Experts of a small language model: 9 layers.
Below are experts of layer 3 (counted from 0) of a mixture-of-experts language model. Rows are named router (the router's row for the expert), up (a neuron's input weights, with its number) and show model dimensions 512-575. Each number is 128 + 32 x the weight over its row's rms, rounded and kept within 0 to 255. Numbers have three digits each.
Before each expert's rows: "mostly gets" lists some tokens that are sent to it at least half of the time. This comes from a sample of Wikipedia text that the model never trained on.

# expert 15
mostly gets: " use", " form", " help", " support", " design", " mark"
router:159125106174128141091098093135183132105121152152170115117147101167089134119094138125105149133071141109107134064107083152095145096095181195148148178114054113066106118156116097196078078093127150
up0:114132142196152117155131112120182154060152082100096135079127105116110141108091200141075203130154179077138153106124142118076159180132119121163127142144087159109104150111160165122174136130162163
up1:153105124124154107167110139165128136095095107077166049116145145164135092141133160105108162190201091115199056125109114151153108119161136130121078058131155128126199151111107103097095101101100109
up2:159136123184162101145159082214160144156084161160105140101106140101143063124157167128109124133158127098168157083139184140163136101160116075138155065131069101078116125142108093151149137142107101
up3:162130161113144124117146113139135194142098138131142119175101122121118138057119088135130099133134138105115126141079186214119124121087068088136138171080196111170131101103170102118124087080085090
up4:130172159152127075144179137052129183114057159100126092113141196160109142105119146112113119139112187082104159148119073095158160106170126124152193155081169117150096143175092093185171133107118116
up5:105206173155112127118132154133149151156114087082136136119095124131076184167155086138109138112163112160085182171151146100096136114041157120144160126112126152119109166156082120131121147092147112
up6:096071129182128138064106088135124100129082074134089155145119175190140100143140150159139123189101110138128076085121123074102139164154082070155110134169091144079108169119160116109124110106132159
up7:134126107162138121135103109158188149115094138103140185095172199116112121120078164147118132149146108094148113120111138106133146162121125079078174069132156135152102157125145178150176110145129139
up8:162147138206120065108088128120188117142089143149157180064100160071089158110113130111130105124171153094069115084141118112088111142076131157107091151110143164148117119102097152153149099095185134
up9:135101142111102084144120099171107138113163165102141100143094130121079173050127129150147148140202125159127148108133151123085101128126178101157152053086115153140145087160210129161074113117146145
up10:118152102144084074145132132104108136126108149129084153145137141088113169108133129165187141135128119065113116097142122133140131118113164127115160123126090178098057137110130158160179195144161128
up11:119145137092157112152150108102100141102174089133161124131077117147157142151142109111099180107104162140127095082074117133112137144091146128140159157107131157159100132161110079098136110091117131
up12:128171136144141107095092098134065134140109084106157151115124150120133164151144145107101137133084183155122087086080123107117145128127134135099119169174085116162090174135109125136114098071148142
up13:165164117153081146186101123160125090088190177085166170120131124137163100127125168125156149147092122132194110122116136175117095107134077156144095112116088141164136126101157147125116082090134138
up14:125070133155133136151068109052135098047113180108184158108149086140116149185150121110076100152095158113111129126131123119150168105164172109166169164126174119120159152111093062143173134150132117
up15:191110083170127126121138140095123124096120055199073140110152208143130185076103185095156130152114155140118107140115158055100138104151121139158121185096069126136110114144024078148123144117123085
up16:154091201079122058111119114161111179091136143057168150105174147121122146162128086150137177132179113170157123128126116061157150091157141117139136102118151144073098116077136111109114160149158127
up17:130123137182157166129156192180108146168049143133147174144146172117095139143081076106084131110105048187137102181138170152106117118137145121142105155195099118176151072136113109101088156179075109
up18:154140161123121105147108093115138108193154120105087150118122125136109175151058142120173181185137134117072114145088122119126129110093165177155162134124161116143098140120103160130114139147133094
up19:135131128133165106137175131174148099144138155164160101093180153167135174152124188107159159086129151117168141158121170137103098066162128111184176144146139129064069147100104140140115131100165145
up20:153112100111092157092146077148136160123067098106062079132137119121120161135146187139082158204100120096058076077170108107142136116185130168171130187100187110108141038097157074088154065149119168
up21:098107146084122146107133153138196102181119120133180170130145108126096137137096099067136150145135154085142156114163110113111155121095156081103089135119097164099106131117161143129184138096115128
up22:136133152102157139099163177155155111101142125154121126105157132181123148084074120094120133104118109098121071149108164084123075100167122129103194096163149110100179130156144159134162118093154154
up23:099151134131110144139116139133129128171181159097151092081114103134142104135095156104154096179146159124185093130108192162118112117160142086103194089092123098133104084159071027139176167137123138
up24:159124062069070176126161121119121155147165098107173126129133166089118150128206177076147108086136127126139083122174100154132089126119109201110093117118115138192107182181125115091168119128109116
up25:107088108129014085113079105123111143086132085180107128146077148152052087085182094153143155135082204128113121140108090177090070127141105107122132074144134124152152125141154156172091155108155080
up26:168135099143145091102135160182202156139182099180077107147133125178164100153138105038123105131115080095134127125130121095129159117144165141143145102135117096161135115088124096160031073093132104
up27:128077105107076115122111106139144146153160106130081189138149140180150153112183104116157149138095171094125166104153171180075128122131150091154159133166137175144126144134182208102092172124059124
up28:137163168104135113106163083117147134110122146135104104174165014155114149170107089145141090132107093112126098102129135129084201092134132129103124151116087134097103086115136135156161130186167097
up29:150167087143171139106095129133138135125138091114145147060144181162043102138157113124114161099149166126156170113159203097119126171137137200165141133080148141129142083138128133116092080170171108
up30:152132179120061140150135128072174053142152091102121145143192130149124110130101133124087141089113089127103128115143207100120108119113149192154124128159090145088132143144124162141130225160108091
up31:132165144173180153197081120115199095075097152177123156127124065108086086150123113146076140125145093144113115137139120115109115133122088070086147114079172119155127139097114131097105126131175164
up32:150115137116162130098142139204136128105152122117115135077196136120143123144087110122101085181152181163116117137175171156157079104211138107149146169144178120107093112097113137073082188166098081
up33:144142061159116164127146120098123104087158124114149101132122153160130096135168136215150095118205131112134081138093181092183125105168167180155164128104125148086113155142058157148187116094162105
up34:118130142149077141125080131164104167097121157185143149142082141167129093109172098200127142158114076149172116143127166123097137094142115137140111140123125175155144192128157071116104117149133144
up35:110090083156111063097128121092119155118108139101155121138192129144113120166133111113088138171128074107091085166099164134149187112147149163099115094129154162110102107103131103146189090168124091
up36:161103081107134116116120106186099146194157089138164152194101177031122156066058103165106168112170069128093139093121152190150100147146158130117126108093114142095143083146129119142116119121158154
up37:187082106131117087097131098111095162135157102138127098166155122135106100061143108109127090132135104054121115117140101069128157111140143047127114088102076110140162105109066064142179175152116109
up38:133108162119137111154148154135141127124193187039119163123134187141132143147151178105146156145166091168166125135185125112128113133215138108114090120117109133050125086070107112109134124096068090
up39:133151134116168113092115180146075144115144179109134125124141081168074107086159102138144098116079173110104121121156151110179143126175163116115155149153171136080128169127128124077181065122113138
up40:037104117084105170150100152167133102164136110087172128116171123146139168115135087098142123189078129125092122112127137119130142072152210064164107157162106139154034174102109095136116097061130157
up41:092096162189121054081185181032127108136083091153134165086168135127067080176107151125145137135126151100156161131172125078133193111105103148135161142154112156184187069163118180214105168119156115
up42:139104115118075155095151136176093108112228168149145130127136169151059102114182148174077170081134113127121085122075139072071100048084144110185138070122159082112170114142139119114125119142154113
up43:166172061166169171142133090076098103132143113114098112181168063141119112124208138082112169133175144156160149125130133127141107109148101124232137144062178067127117066156181141128102131125096060
up44:112099108115073155140183121144093098152098124173163130159106194100103122160158117160127078209135135124063114107116084120137166127100205161137146128104096109177126116138089108111149118106090093
up45:079127146155157087105130113090111065175163202167107088124069123113127120143104174125141129144156067176142093133119154143088147160090136154105104115139085141136183101122138188121067139138178100
up46:135108119091123088090071120186150153091145107127173166164061148171152094129144073148142140122101108083108088154127145170121108058162175120122080118090126157134101141183109107107079143138170087
up47:118131143133153168080062142192096123167118172079129117127078113101134154209107138162141078146153118073167159172146142148130194111152141135073084101113078159109103145120172115156113154093151162
up48:060082134135114131126201135138119118143150131153174141136112091099121139177073157158131108105114140173054132149112130113149067177121185132162171103115113139143093098133203132138132131111092201
up49:189097073139144085160046153050109116047153116117081140122090125144131171153163080142133142142141107126094099101178180093127132110091078140143142110137172105146134185121107119082150117133091112
up50:154093102132093114109094131081158220083092118173174139100180068161015129201175096150176118113139096131155092167117177092104154159095143133125124087064123091125156167112106100107121103102106113
up51:161157044132103181162126113073119175139164142144090146078117103124121085140107141150123156056156093092097133074152159170099074100160168112145096090091115133082087200139095031131179116131124129
up52:082163106123078131076136129143076091100085144130051065112091191155140098095136159045082093084062143133114150168103173140095127120150073091130088116113118087174142140109181171101134097146140146
up53:098147116159181145145166121165135106088154153174109069068149100176085105147124141144116139221174123150125062074148109136107132161117139131150093142169164175094189124125075112164117124165089123
up54:148126098143111147097136099067103090063103119172114119178111154124122143139147139099166162085132098089160100092110058094143049115188081118152072118151143144116153149096133187137150106162105184
up55:114105190148122151150114142181132152138120045086124155169148153139089169139141082152135108105123088074152183133145167137123141118128144082129098121076132112152101161139124140073114128166083182
up56:175097089107090127129140221066170156079120120085150155152181137148106050086188184098196129146133156110137100135146125141140095160109104129175125085123103150103163086187178146113096131125141101
up57:127114097166138104142169163120115148193163042120107207128125151143055134134166087112101145125125110160101176112170183145091124153132148111152126131179165156162116111149089120126164140133121133
up58:147084112142058097094064169157147139177133119087122159122101177133126116112153160107124175114129170082087152136125122131155192100106094123166167129081180140155038113167141118128113124161130161
up59:112103161120063091138139141133179146096127081146093118095097114160108127141149165194089148125100144108128180152107125079124128067113130161115134126147104132133156161137182085132169087171166136
up60:147081163086124167143096178143114194154138123068081128112166108118166108100135164129132163067116113117107151165133115148138162087147103121119183132091156130099106083073144139149082153151106071
up61:123113142119142084115129132110126114095111029109103092126103192155126102147142118116103139096111099102128121121154142107148155091129124086132146100137118116181137150139083123111187117131105149
up62:100133140134135148144155112076112087179130131139082109093190131160161157149093083125116130130183126212093107176127165137173115149143191129107101133114104137126119127098144113113122174132185184
up63:102167099095129148142106134107169141112164162084119120147093144155114089151127076160129118105129142110081175172123120111161091086070113178174122124101125082105176140143096139160113140132095125
up64:091123150141137098182141121166162101117140132147135069097061083091169155144216112098093176163119131172180194160149145106197113130122088159093106167187171144120071106131139170110113122162110135
up65:130100145140133130114123076077125101103130115128122077209090118157106099135106046179130085147165123157157102135093143110097100140161131172159206108113122110130135067141119130104181131132141115
up66:173096161145104153191153166137093053132151166138108104048155134146082211138121155135136096178142092095156180188123092146122078096161143133150131115124106122114168197159102120113121112113157149
up67:066163140137162135099187121115150131074141116156104152131108116163124179124100167120098127117056122086128111093150099115092106189074147119174125113158114123112117102143152183125142047127107162
up68:105145111123141095125109135162137119119121131164179075177111102118118165155126195126119128161110145146128197108117074057099101170110127137080113154129079143062133111139136129125127094127167092
up69:116127091169129158117126143128082150142127144146138028142098147155115145065109122204131108171097116122133183091145101177158146133152108118068114171095122111119141104131161094122127096084195111
up70:125165066125174184121138102096140084117137138165129092120142147117124156138115159182132055133109059115160074149124122182115131086117172109122116136127155177119109155108087168137106151148149108
up71:140149151081117173086149158162127136096087077152147074127118122125110147130149133122185087192149106159096090101126162127083168189153144148167138101224170144200180156159129178162161156194131163
up72:149108126095107087100093068137126148150109075064150118096130098180129074158098134146093208131106095131125138111083131112104180160114149070142067096139157135205134173086142086133126150147121141
up73:151091100129201171149143142087107096115059134145159082188131122163104156153162145171125171168112111170115149095130133129113117190109127137134125153112108078136154127139146152221176165130091159
up74:134188214114078145161120167139122149135046118156121101201140098139127177198131098140118105135092148125113127091152095097163086166094126174093135141139139149121136159126113102171180157167171102
up75:152096095155168094117111182137171085167035112154107115054068134236112139147127181109171164162128117115192181090165219093099067171121099117081125150141102193077146182118168099114182141127141181
up76:115159086109087158110155126095109072103064064133134160052121151163168106175173104084132150118112116127141144161114153069095130174132167130104100139178112169130116101183135114123117115114110115
up77:102167121159079118115147184121155110210172121085168136088098097138141127129135125141099108153080142137167100160134140141139160123111131086138091148176131156186082150186110158162115169151109131
up78:155113156145137145111125110088136142075164105201157125160064145193113080102169102185130146102142156128103101099139091111140131148099140112115137191148132114184140140156139180127188133195079071
up79:142151101146116117077115162082151100063130096117087150097148107142142180099153137058138126184141098100123110091187159102100151143202147165106157130155111064153182096154100096148124091184107057
up80:122141150134093118118105130110137197158102188122075138116177169132220119235129163163145127155167129100114196057126141136166134125121115135123228163091143155175170209099147179118124159200191173
up81:127160153122120143204135145121140091192163131144142166073113136117123110098236202091184142088140160105173102131139142171146129118106110125165115151143130129146135152198118133096108106133180097
up82:092098123127134086148070091131171151147052123133096174121111089108147112097121162129176123148165120130153140183090158083147148108110114116124108177121085175103153172106127102141124089110121138
up83:162121126074224151168112147097076123081109123096122142110100104152145126144122100192138091105138118122127173128110092148150113134112101087139096140096149182103127100098117182117164133119097115
up84:067168141180126120114065138103144141113125144178077109144074132085159130152144153090170185160189123131080139144170075141130073150111140134141147129108167088119134115144105108157088116121111136
up85:150162098111167093079128102131101150101139134076126106146051114125124145143112122096095056158134162113118146117141115128115121186152108133183099066133177107142092174117120141173188101193174171
up86:131128224091126090121138115110171149118152143171148114168115137129155141122089160163108161116124069178099166131124112096122119171125128083112131136144184140087187180139128084065137110178110156
up87:122178112059072184128175142141163104169131165130076163103156114181136093128169050113176113096147156108069165113132139139127125151160133143151064135097099134129173104129155118133143138121103144
up88:104092125086071125179125099101211127138119122135201147115194128156113126175109188150080130122119149111119202153190082101053148130109162174155167172098158191104136102128118113129144107173139109
up89:142098105131132155113155152154129129104143039111157098194145135112114131090141158100181104162098155079084077148056126120134096114166127120149133103089056221122089078139189127126165153112134143
up90:133185086080138089168129143194145110055139117101157117118130190094099141092096143154129103100078118151139127159164125142124117174119119083137158132181128186068115152073114154130148152152180148
up91:148050114115126162112081221174129109165190096106154123158109083127120153107087159070117066196148145130145124146119095134162088108196196153150088165136086138092115111148201178125124128108177105
up92:155120126152134135118109131143086161142135155148105119088124183148069166108109085130151129145082072157165116094177199212072134140106096110106144175143095089164187120159085125091110095095102120
up93:134181117066046219130114057060129151174181179151127058154082154108140139121153162151116129132156118140147070148106121120136108123073116195101112131168150131191100105153131150182140188102145100
up94:104166094176132140158076154125152145152102139110133124180113145171197123069119174149149107131114141181105175161168105170119076126150122118120142153129094118090133098139129090110088140128096146
up95:094096138138142115128130114134121088087117141098188135114080168125152120112109114169095132139186152188121060096132089069111171172150123146147122159134124140108075135090155154123144128155123113
up96:135170098156094147081152102134184107104137080159072108096164170072186168141145111124097126120136105096151132153131127112164102183122154111169125105121122094173117128104123163096114125109134136
up97:124147142122169148125182149081157079127126158113149139176098035157106152155129122166130047144128067168059112073127097086114069138131092084111143147115198147154071157097140154094145169100122180
up98:190124106048092105095150077175109124182081105137133172116061121144143148103174116173151100158193110142142114165145142098165159119109151147130100089137137125115159146211093098143047106087176096
up99:142139125123152106134129088093184112093126109105065198109061115155076164075107108105147083122107095160128094149182108121158093096166142154090154151142154112129143154125017126118132084072107135
up100:111084115135162096072084093173130097118119084155116066147112138126134097204133120129130145077156080120114086141079126074101107145130077133130131139138154162185120151123154105100093199090147105
up101:083131073125170124154116152121176116155130144073125136165122094100149094088129114103156195116135172163086133068158180115148079135156152138128133201137118144126141179165148149170086136068133107
up102:122124091151167148126111134125136175141124101076127115137126134171143102172105058081105130133112135093096137163119137135131132119071052152147165171153046134099082103168143117124081147223096099
up103:146146112130185169169155087110106115121066114128136170118108179105097129128145139155108149034129196138145145171127102141063120142113144138133137159079141127065178127106113203177108109175149150
up104:130098076122160182127072153103125104051094105094126176149123113146153137145102139142126123109205053147150099100156144079150132113112112179124120160148126172091110120113075206111135206119179135
up105:174159115144100124098120179144114113112107099130135142130149131096137127131120140101109140159135129017108135136112164148102098132151162126114105205146130144082152198086085154078124130114161126
up106:140092115118136083141097069144103142156140138107169127161158092119085124169120108113134121105136110098140157089119201132133091166105070143148131079116170177086120170091139171172079161074093138
up107:204208173136142140132078178089174129124098172121102104161099105126148075170101154130132132174120099075151103189118118135110092113140133125122135135156175142138127117114126111090118134112203146
up108:137103118122114160115140164134166083090098120112126199147107107117122131175177137100074136136125113029101074077108163073115163113122118122154146137189170103151131092107102159158141140140131140
up109:140152137112080122069088162164125080187151146150107057126195149103164139127094100105135135162109125153146101073139141128096074113099145143118169136156107178091171063098138080108134149131105115
up110:120118208131112121107095083140108096105162149123149137181094155075133190100095124108171103176127146083138124073140174115086108078167137110160076103135079102170078123147169114083185102061097146
up111:064113094111202169098157166148079136106110166128083100126087084133207118076099156161113149074131141199082166158135083105128186122116072179158162186130102108126097106110157166168168138094113124
up112:161114087100159147051163132101100229124147139085168118057150058068132158110132196122126133092128120168134116164125155155092102121117187125119160141104158104141162149148071107115065202135106109
up113:164103171149135182170132147136184111147120149095076178081147171123162178153135104080095126082163136192117121077056141145088143098140102080076157148151183126087126096077125154135087102101135159
up114:140125145109088162175066083176125146176164180152146149130126181132135113110130070153139124136057133106118106077155141136146116136110156156119146086071094131180138154149131127128130152118107122
up115:107119145192125121151155103163078119101103107079076130116173169117113100146130119186137084159176149110175092235171127118196135140180104175110141072130114121130115160114091110134117143115158187
up116:144145167090089136115118128183095119109124124154056115077146063146074109083154184168128141153114073182177139183166128110089151132141129131131051102115132131156153198064100114165175160109137169
up117:142133100131156141104138078129147142119144087150115125089146122144135148151108116117142113084091115135117112148102086102135178134139183170105092172137109191066155114158096132098089083136167101
up118:096202141099121176122111133127151152119086139134150118157115151179142106104058136144134121164122124156154097123135170099141080155127167179150127129102068151124206085122082128113124133113166137
up119:161147164114153145095107124135139101163149164128078139158159167160131102102154163127111108121140124153153120099116070085142097128111126135138147127170194150145134079127168160132147055183139075
up120:165157130125176102101078154174174130157107167139168112152122152112114101139042095143118123142103144057174188095189182107062089147098154127144145184159129120124116101164161105172178113101116162
up121:112159134115145128112159103183154115148114152124131121143139126095158146122111057169115166137154108106088141126150158106131084098157178145050116104144150146139098165099167207081059174099122129
up122:127117104109156154130122131153146111128177117112173122136073122147145114162129212091150131155145143110156199153098101097105139144125133127181147140181196167176089085094121068114085096185136168
up123:123139107140146151156096119123131118173148039152096086158153132098089104124069083128103138096133110059143099067162122118089146088218131061187126137097087104113131140109132141162145142118117096
up124:104165103167117111119140153169142063118089207072086187103161150130077135133132113112168218157083133132145149164171145121137163138110128164209092129144096069129157157081114134078086164088155160
up125:152063122113130145205151131145132151074059153107107106098127155127147147156118105116159143105149110119169129162155107167172167114093118134130152116175054166121133118164128169095163141160133129
up126:134117104095151138124090140183086189188134143172135115115151110159118121100130102142134141128169092115155160157119162117144146106112161148099120127113134154145134110111153202078123160155084126
up127:127094145172129128100110139166074142111148103158116134155103156148095172159132108191157156111179115089217116103175168099126108136132116085124107129145133100106115108117132090114083151123169112
up128:063070114146124093058140148056141062115166072114090064114119116145171158130092148167171118169076106102159125159069117064165166131134153139134151169110058119192107120052162107074078045154135084
up129:152108164136157168065140181100125073204108116176194073109115167181151158081100201137144135102174138155080089176076146157151099108089128141069187171142104115132146131155145087159181129115116104
up130:113101125183153129056198064091115157140135085181120101132124116146073106164046098088175115186105126117154111148174168091114120154107136168180143201120187098136148188137135100119100170128097127
up131:109121153155113111149125134121109132135187178116126146156111108114128132151052112149139137110039152088150137216159125206096134104154115129151113161145189125102072150078072082111124163141093136
up132:138141129117117165131133138137109107084163139145203086110155118123143119141149113158110127108117132129128124082088130132122127131110169125169133105128089124160145190106135137066121120157146147
up133:120158123135164124127104088119140101116179097094133141149140117107204088112124096072137166113187133153128136128100178128089102132157147101134175143115091097109110139151161107160136124104140085
up134:144138176129105147173142116153081105115078186115116130096143077134188126178120187083096150104117116166165097130173084184130129110174124098143152136179135126113122102195162141188143173117083134
up135:105144126129165142064118128147083208109160060074117109170099118089095084136191144132104158132116171109097101119123113098092170111166107116157107128096147176154159092135152126132135167172143106
up136:107150139147163180140143126093174128119198135129143133137172146105084155134162140145120142141207114168172100128152105134140100147083153097152161082085182130147123090045112141146088125204127106
up137:128154106190096064074179110077061113101120102135161136094112105149097083182155182111068108106115107138114198159191200088145175165227116105165111130134155163160117118132084074203110074120126103
up138:091083136137089100173177136084106142111150087128125119118100155105083132115113138124133137167119108117143182071180160107112171093137152139080142158175100156148097091140099133120151082140178134
up139:122154112150058097111066164122123173084065152144154105131164117128138135154164155087122130095133065121093084120089092108159139129145158151138168171115081104098124092162118088127139144146147127
up140:179138083184071073075116154129134111117122132107147142110142122158098159137152126120119118201091171113120130113114120155113163186148130126076161135101135085151113094096074156133076146172127158
up141:132100163145135114092126114148173131121116152163111100167093172147129205169058132066128092067125090110125083125169102152182182211114102118120141154092101075055165106175108162141130105201146138
up142:082155097170105091165151141109136138115127154102124116121087139119057103129179180136134145161137133137137124159119123171116125131160141087135179113141096102144178143106182200081180091176071073
up143:136116116107077185097085151105142132081201134133201161102118064087132092129159171149202130143161091070142156086084135162090116103200069147152117091132205077142102110185135159164074141096123177
up144:106104126059149125150149097143207072097138142092141166107075103186100165081176141187142167155147133088099154155145101211171071136107132150140138063096127113109120144100137143115094146109113141
up145:105152148118140108112119181121179124111089167135106123124155194147114099145160148085094122127137129153091110138137126126135128129140146098102105150125099101065086134159155111132126178103112105
up146:102177100100135097091140117070122095154172125118063125114107192144142172171133133163140131181140158138103116147101153145154146172129190150141114179129190122130104113130085066136140156119112135
up147:153133137198109136157146097107091102122119151085165228120140094084110080111142202145080104188147094108115185083146139128123114107123111078134117085155109122124065207130109108097123155077114141
up148:113141094132163126106077167122066150185137119080167145115152180085112153071124144157143077152153111140038166108192069134159163070174097109096132146148095147127158127123138139176114124106144150
up149:123151130123162107155144053109116174111151123163160134124149101165144167151100155185117148159172114142181134121127083153109145155126105141087106157122126088152115175101152114064136183142165169
up150:088075161114121183169110094091114083154085124158132193118147156117115089132117082142118082161087155188158164159152110146106085082133095167114157143124104064116077118100121106091116130149118120
up151:136108172110065122162102097181126070132105134183163173132112138181084082157102147092073152110122144120183137171137142151133108075161157155126111173182116160146141127137140080156119167120076136
up152:141099143157072167125203165155123118120138126154179142070154148076138143123153109147089122106134071176087108164148149104067148123107145098114117083188100082108125161133130128100167223105122137
up153:132127133115121143170143123117147097145119102099106163104123110110138093134221108109138141106126138155137122156121189076142190159113094121140084163078127178088127106125156072125091083077113130
up154:137111156148118158139148133094126123156146128148149186122120175098127118116154083192129119123157151086137112185111113102204135124183144142147118101178091079137241162140088107122114112133087157
up155:067086151143062172078129137166175139081121102137179080120098112135119094127102144183116140138112101084188154163094109115117145139127149115112155104135049108143135110140133169137131134121064117
up156:121167109117134163174099130174110097103139160143116140135132117121121084140155106166082204111129095177038110134189065146170083105077106076212168146151138163096100078134061167187145123143152103
up157:151126151179130127190156180140118132076048103148114120184162106110121089089067118177071144146139148149123121132159143116117140134176155096153132076046145066137162117157141154090157150132097180
up158:101119188112183088092097086159125125113123187169113099148160137131097061098152133134098170086145066067117158177098135106101170172171081146118141059153113174110147111105070183120157159189070107
up159:142095155145201162108128163050084064138108171132150151116084075125078120045134106071117169121147158086100092101146104114110088153087141100099103105142126075123116072187133144166117116116132121
up160:122171151122155090093137149121096126151118098142088103132213136141128145165153111098152045113121124128116054107126118134124149116099096076097128081131148143188149136179119063149167066158102148
up161:141104060115142131118119147089103119179151113098137105095124140099117131126141164103123133104193138131066106165171053162152092113198096188110099154151124108125146118140091126151167153138129136
up162:108109082200128140053160065104188133056084074121135145110093171151171137094069168139082155111121094116145083144132125147140161126105195158112120098145136138176176140136116137120118135106182064
up163:099100129156133158143158110172079136170155136072162101167128121128148093161150147175110157113116111172092166097148053145124131098149114145041158094165107134169146096150135106130096160100120145
up164:138165163167104108133124145173133143146168097121095157084195155122135096104056123090081202149104155162130114122119124162094206158188125069145211123125110129075077119082138076121095134132153097
up165:107152107168126116071157130105142120138152125138118126159107130126037100102151137210100072161140117106137172131089136115107105168079151105129140167155136133092142123144121123154169174129113125
up166:133135186194088140187084138126204104177184106120141194154094114126094112190138117157102142157155137135069163110115110082092156137085123110081143143117082077162081121162137186094245181184099162
up167:127154152145060165160099104145154112166103176117087162154183134127154096160177116096098075151122178192085122139129111071102150156114098199115106094118147116155163124105138175103092122135194155
up168:152088127130161116082159154145143159129123135156165161157072078148123159105068111093129160152131142127173111157163102122105077108180088169178075135086107121133105139122123122081146104190097141
up169:141137158120130163124166079118107086141102136108128134140128135119106123119129117137158172093116095105107140155145143145165136077132117196086122104133113125132155117085137178119087118093138129
up170:085169148135134103090126162140121139124132103107161104084159089147093167224168113139145118177147168167173099117165140135103146147061151104107201129229162132094162088153145103108070098091157058
up171:131094128118123079124137118068125123171119121164070168162053142142156078171106126124118100165106072150102142068119071136114133096124082120149150125076095132133149153131179111109138046104126076
up172:179122102105156123153119132125120171124152130126162135128114185172164121187142179127172111147154136131104112076123113147122165122107190086129136123164146107128076184136116108146089137102072148
up173:139195148140137096060081102173152128136124101163112130136105101094123103086087125145102137122173089109153090154148132104112091080112149129121112135113106106124200180164149119157104161081149099
up174:175130121025130111107138214098170098091133079083097106151110075167118152097147101177158091092143114115145099152173102137120125168111183081136105149072068159032119072161102095189152157118161149
up175:114168128145073126107132081134151092104120137179130096114077171115116132083089148069162101100130108081114134124160147139119167151146098109137112171160122143119114122146107135131089129158163180
up176:135148111162118150139087124153146113110129119085111164191092200132070114193163119157130184120083096123134121159135122096127127155150178098147114111097041082106100134128142119143095160102119133
up177:215143106105116068111140131202103107140155106155152115140120160180140172144100150128173119127141160140126171111078108085137165157158130110187092121109099145148129120127178146098115094133181132
up178:149076100120152127115140132139155117144178103152127103090067137118054163063159136125094187104142104165089126127140098120119166134130065083095120107165023169117178124111088085138149140105145190
up179:110127151121122099180179132076109110079124114164169154089134172136110134136160169083100158152145161112158155111136057091212161122095067132177108181145121107123130136100159125099148162090066102
up180:197148179106110163212146184086125109105106184119184138191091141098132115117105136186139128158124120139153116186144105121160101107124169167170154112134169067116129091140126154133137072136096079
up181:138087132160202152108066136091182136120095163097101113135094180113170147141087151101177104116158109138187159141130100105093108104134029101178085109148161129135143112058166135091133178133116114
up182:167059132142141139170097121106113055135104119081074102124138130148122183136139095175158151158139126114104087186121162158080094179137121106116107163163126128065096103113115134119124114086157152
up183:054096143103087159143080114126190100172133130119144162117139146130148136179132042113142181133095136179099087161163137123198104137152139118180161103125126125184118149122142167168184118129149139
up184:160108101207131096090135165143103161133107136111078187097200157148119152147074181189130105174115122150212157175133096181107171146080112110167131124172087158131167158135175140086102122098127143
up185:097114127109168139120102144119093144126069124159148110150121117132155150154142140128136087059079117114086092122119134099110100121100127148172190100076096080150103112118117077132108156144068113
up186:154157109133087096173123118136162213046064092164108104092073143118077104112102112096115158131109145148186170112154120131163178105132199120146184097126095096178141134072102096136141115096112155
up187:103126118178149117149152052096143170110129107139173168190132111151068129139112139147076098153146091104083088128114133149120128219165105148130182118164060137102114141140161143163146160133116062
up188:146115185161159093080095118141136167138135146182094074150135192138115139179109084125136090131116145182130151075080179125133094115086166177142163121186100109194136122109117148163126082110143155
up189:109128082171134119134110175127092104082124124120132099115151139153168158160137168138134163124188097124164161155139115126114065116117111087139106089093150093105080208107136156134102195140077132
up190:068125122151115154121136126112134074140107126121128120175151110133133151125194139164097109149202167172141142132133123135064126203169137092095112108132116111121116171116100177125105176115128063
up191:098089110093167143145118090097056135064096130108150176105129066116102087152107093160161109104062137079109200154100113103132123102142105094097102084119134146106116097150101135136023099102147121
up192:136219152108126111139130126157112102104145128087145110060122099061196200107118178177108110100125099131141161143149125161126120150106124123119105113137146189147143153146126136121140096155210159
up193:133142106116119180101092099169122120166156178146152069077168094157166103172123112117125146133137157155134134101119148104137090132094167114079158186157143161136084151173158114101017132134125123
up194:186111206121111103122130124059153151051093122119111134142130100211077144125083116070116162188100118115119181153143117114117106158107104109143086122132144149134134116166108119158152096161153168
up195:091141139114079091122106088116078114138183101122176187090115150116119145182141100103100099106105161196142174086146151124096156163170078118154044112112157091160112098091130213129101048132123179
up196:093122141140177084088149154106111084094083070078130164112096085109147136087171119139111108047090119162107126126132107078096178121138131167141124133175127123055094100129152153136194104154096158
up197:096145158107117095169140191069153044102109119122146092155135102108115141110131078119105163143068145168164156151178086149103135136156135139167105054177163163148139166123148094185088106166105157
up198:181162144147138093104164117134063106149122150077062124121092118139195120104106137158104176162175162115148096067144137135165093136155078107167159094055146094102164105137103135110169140177084134
up199:132121137173159099086156084078100148104130092111118105073111105091125117145132105130140157113132134144095122141111098146152172096116120140099194087155131126144197124132070176136083100114132098
up200:074099101153134138133140129157081179083128159147106102115147149177121150119087129185099147112074074189106133090123105145163098133077118129131176102171116144203107094101123117123171163119122088
up201:149104154114086113115139098223055157192075167112108129147078094148113158141115083165126108139187120142108146138162144132130134115152135121101084195104150089086151165079137123056170080182158124
up202:117133130089145123127120119147073127151167137196095166113176141154135112165129121163171122130102086179113153157157088128152108091123111113180113111175145133169070094141081140060144213130113119
up203:164118133099113161099150121140166100125101112099164123122150114130088136108094136107170082118168179062117127133102152162129139105109151143137115084104067159153114110139159163158159165157148113
up204:122185150112157126156100128127104066092129107135185131092146142116181139119125120075135091152109175103140164168148154112099166167137093122136097107047113113079170111126127178094135120145133137
up205:138150074128112196159136113100121071183116100106056141180105147130141092150144150146169124161143169153108127111130120127143127113104095117132136145125136162143156125182104140145109134102107146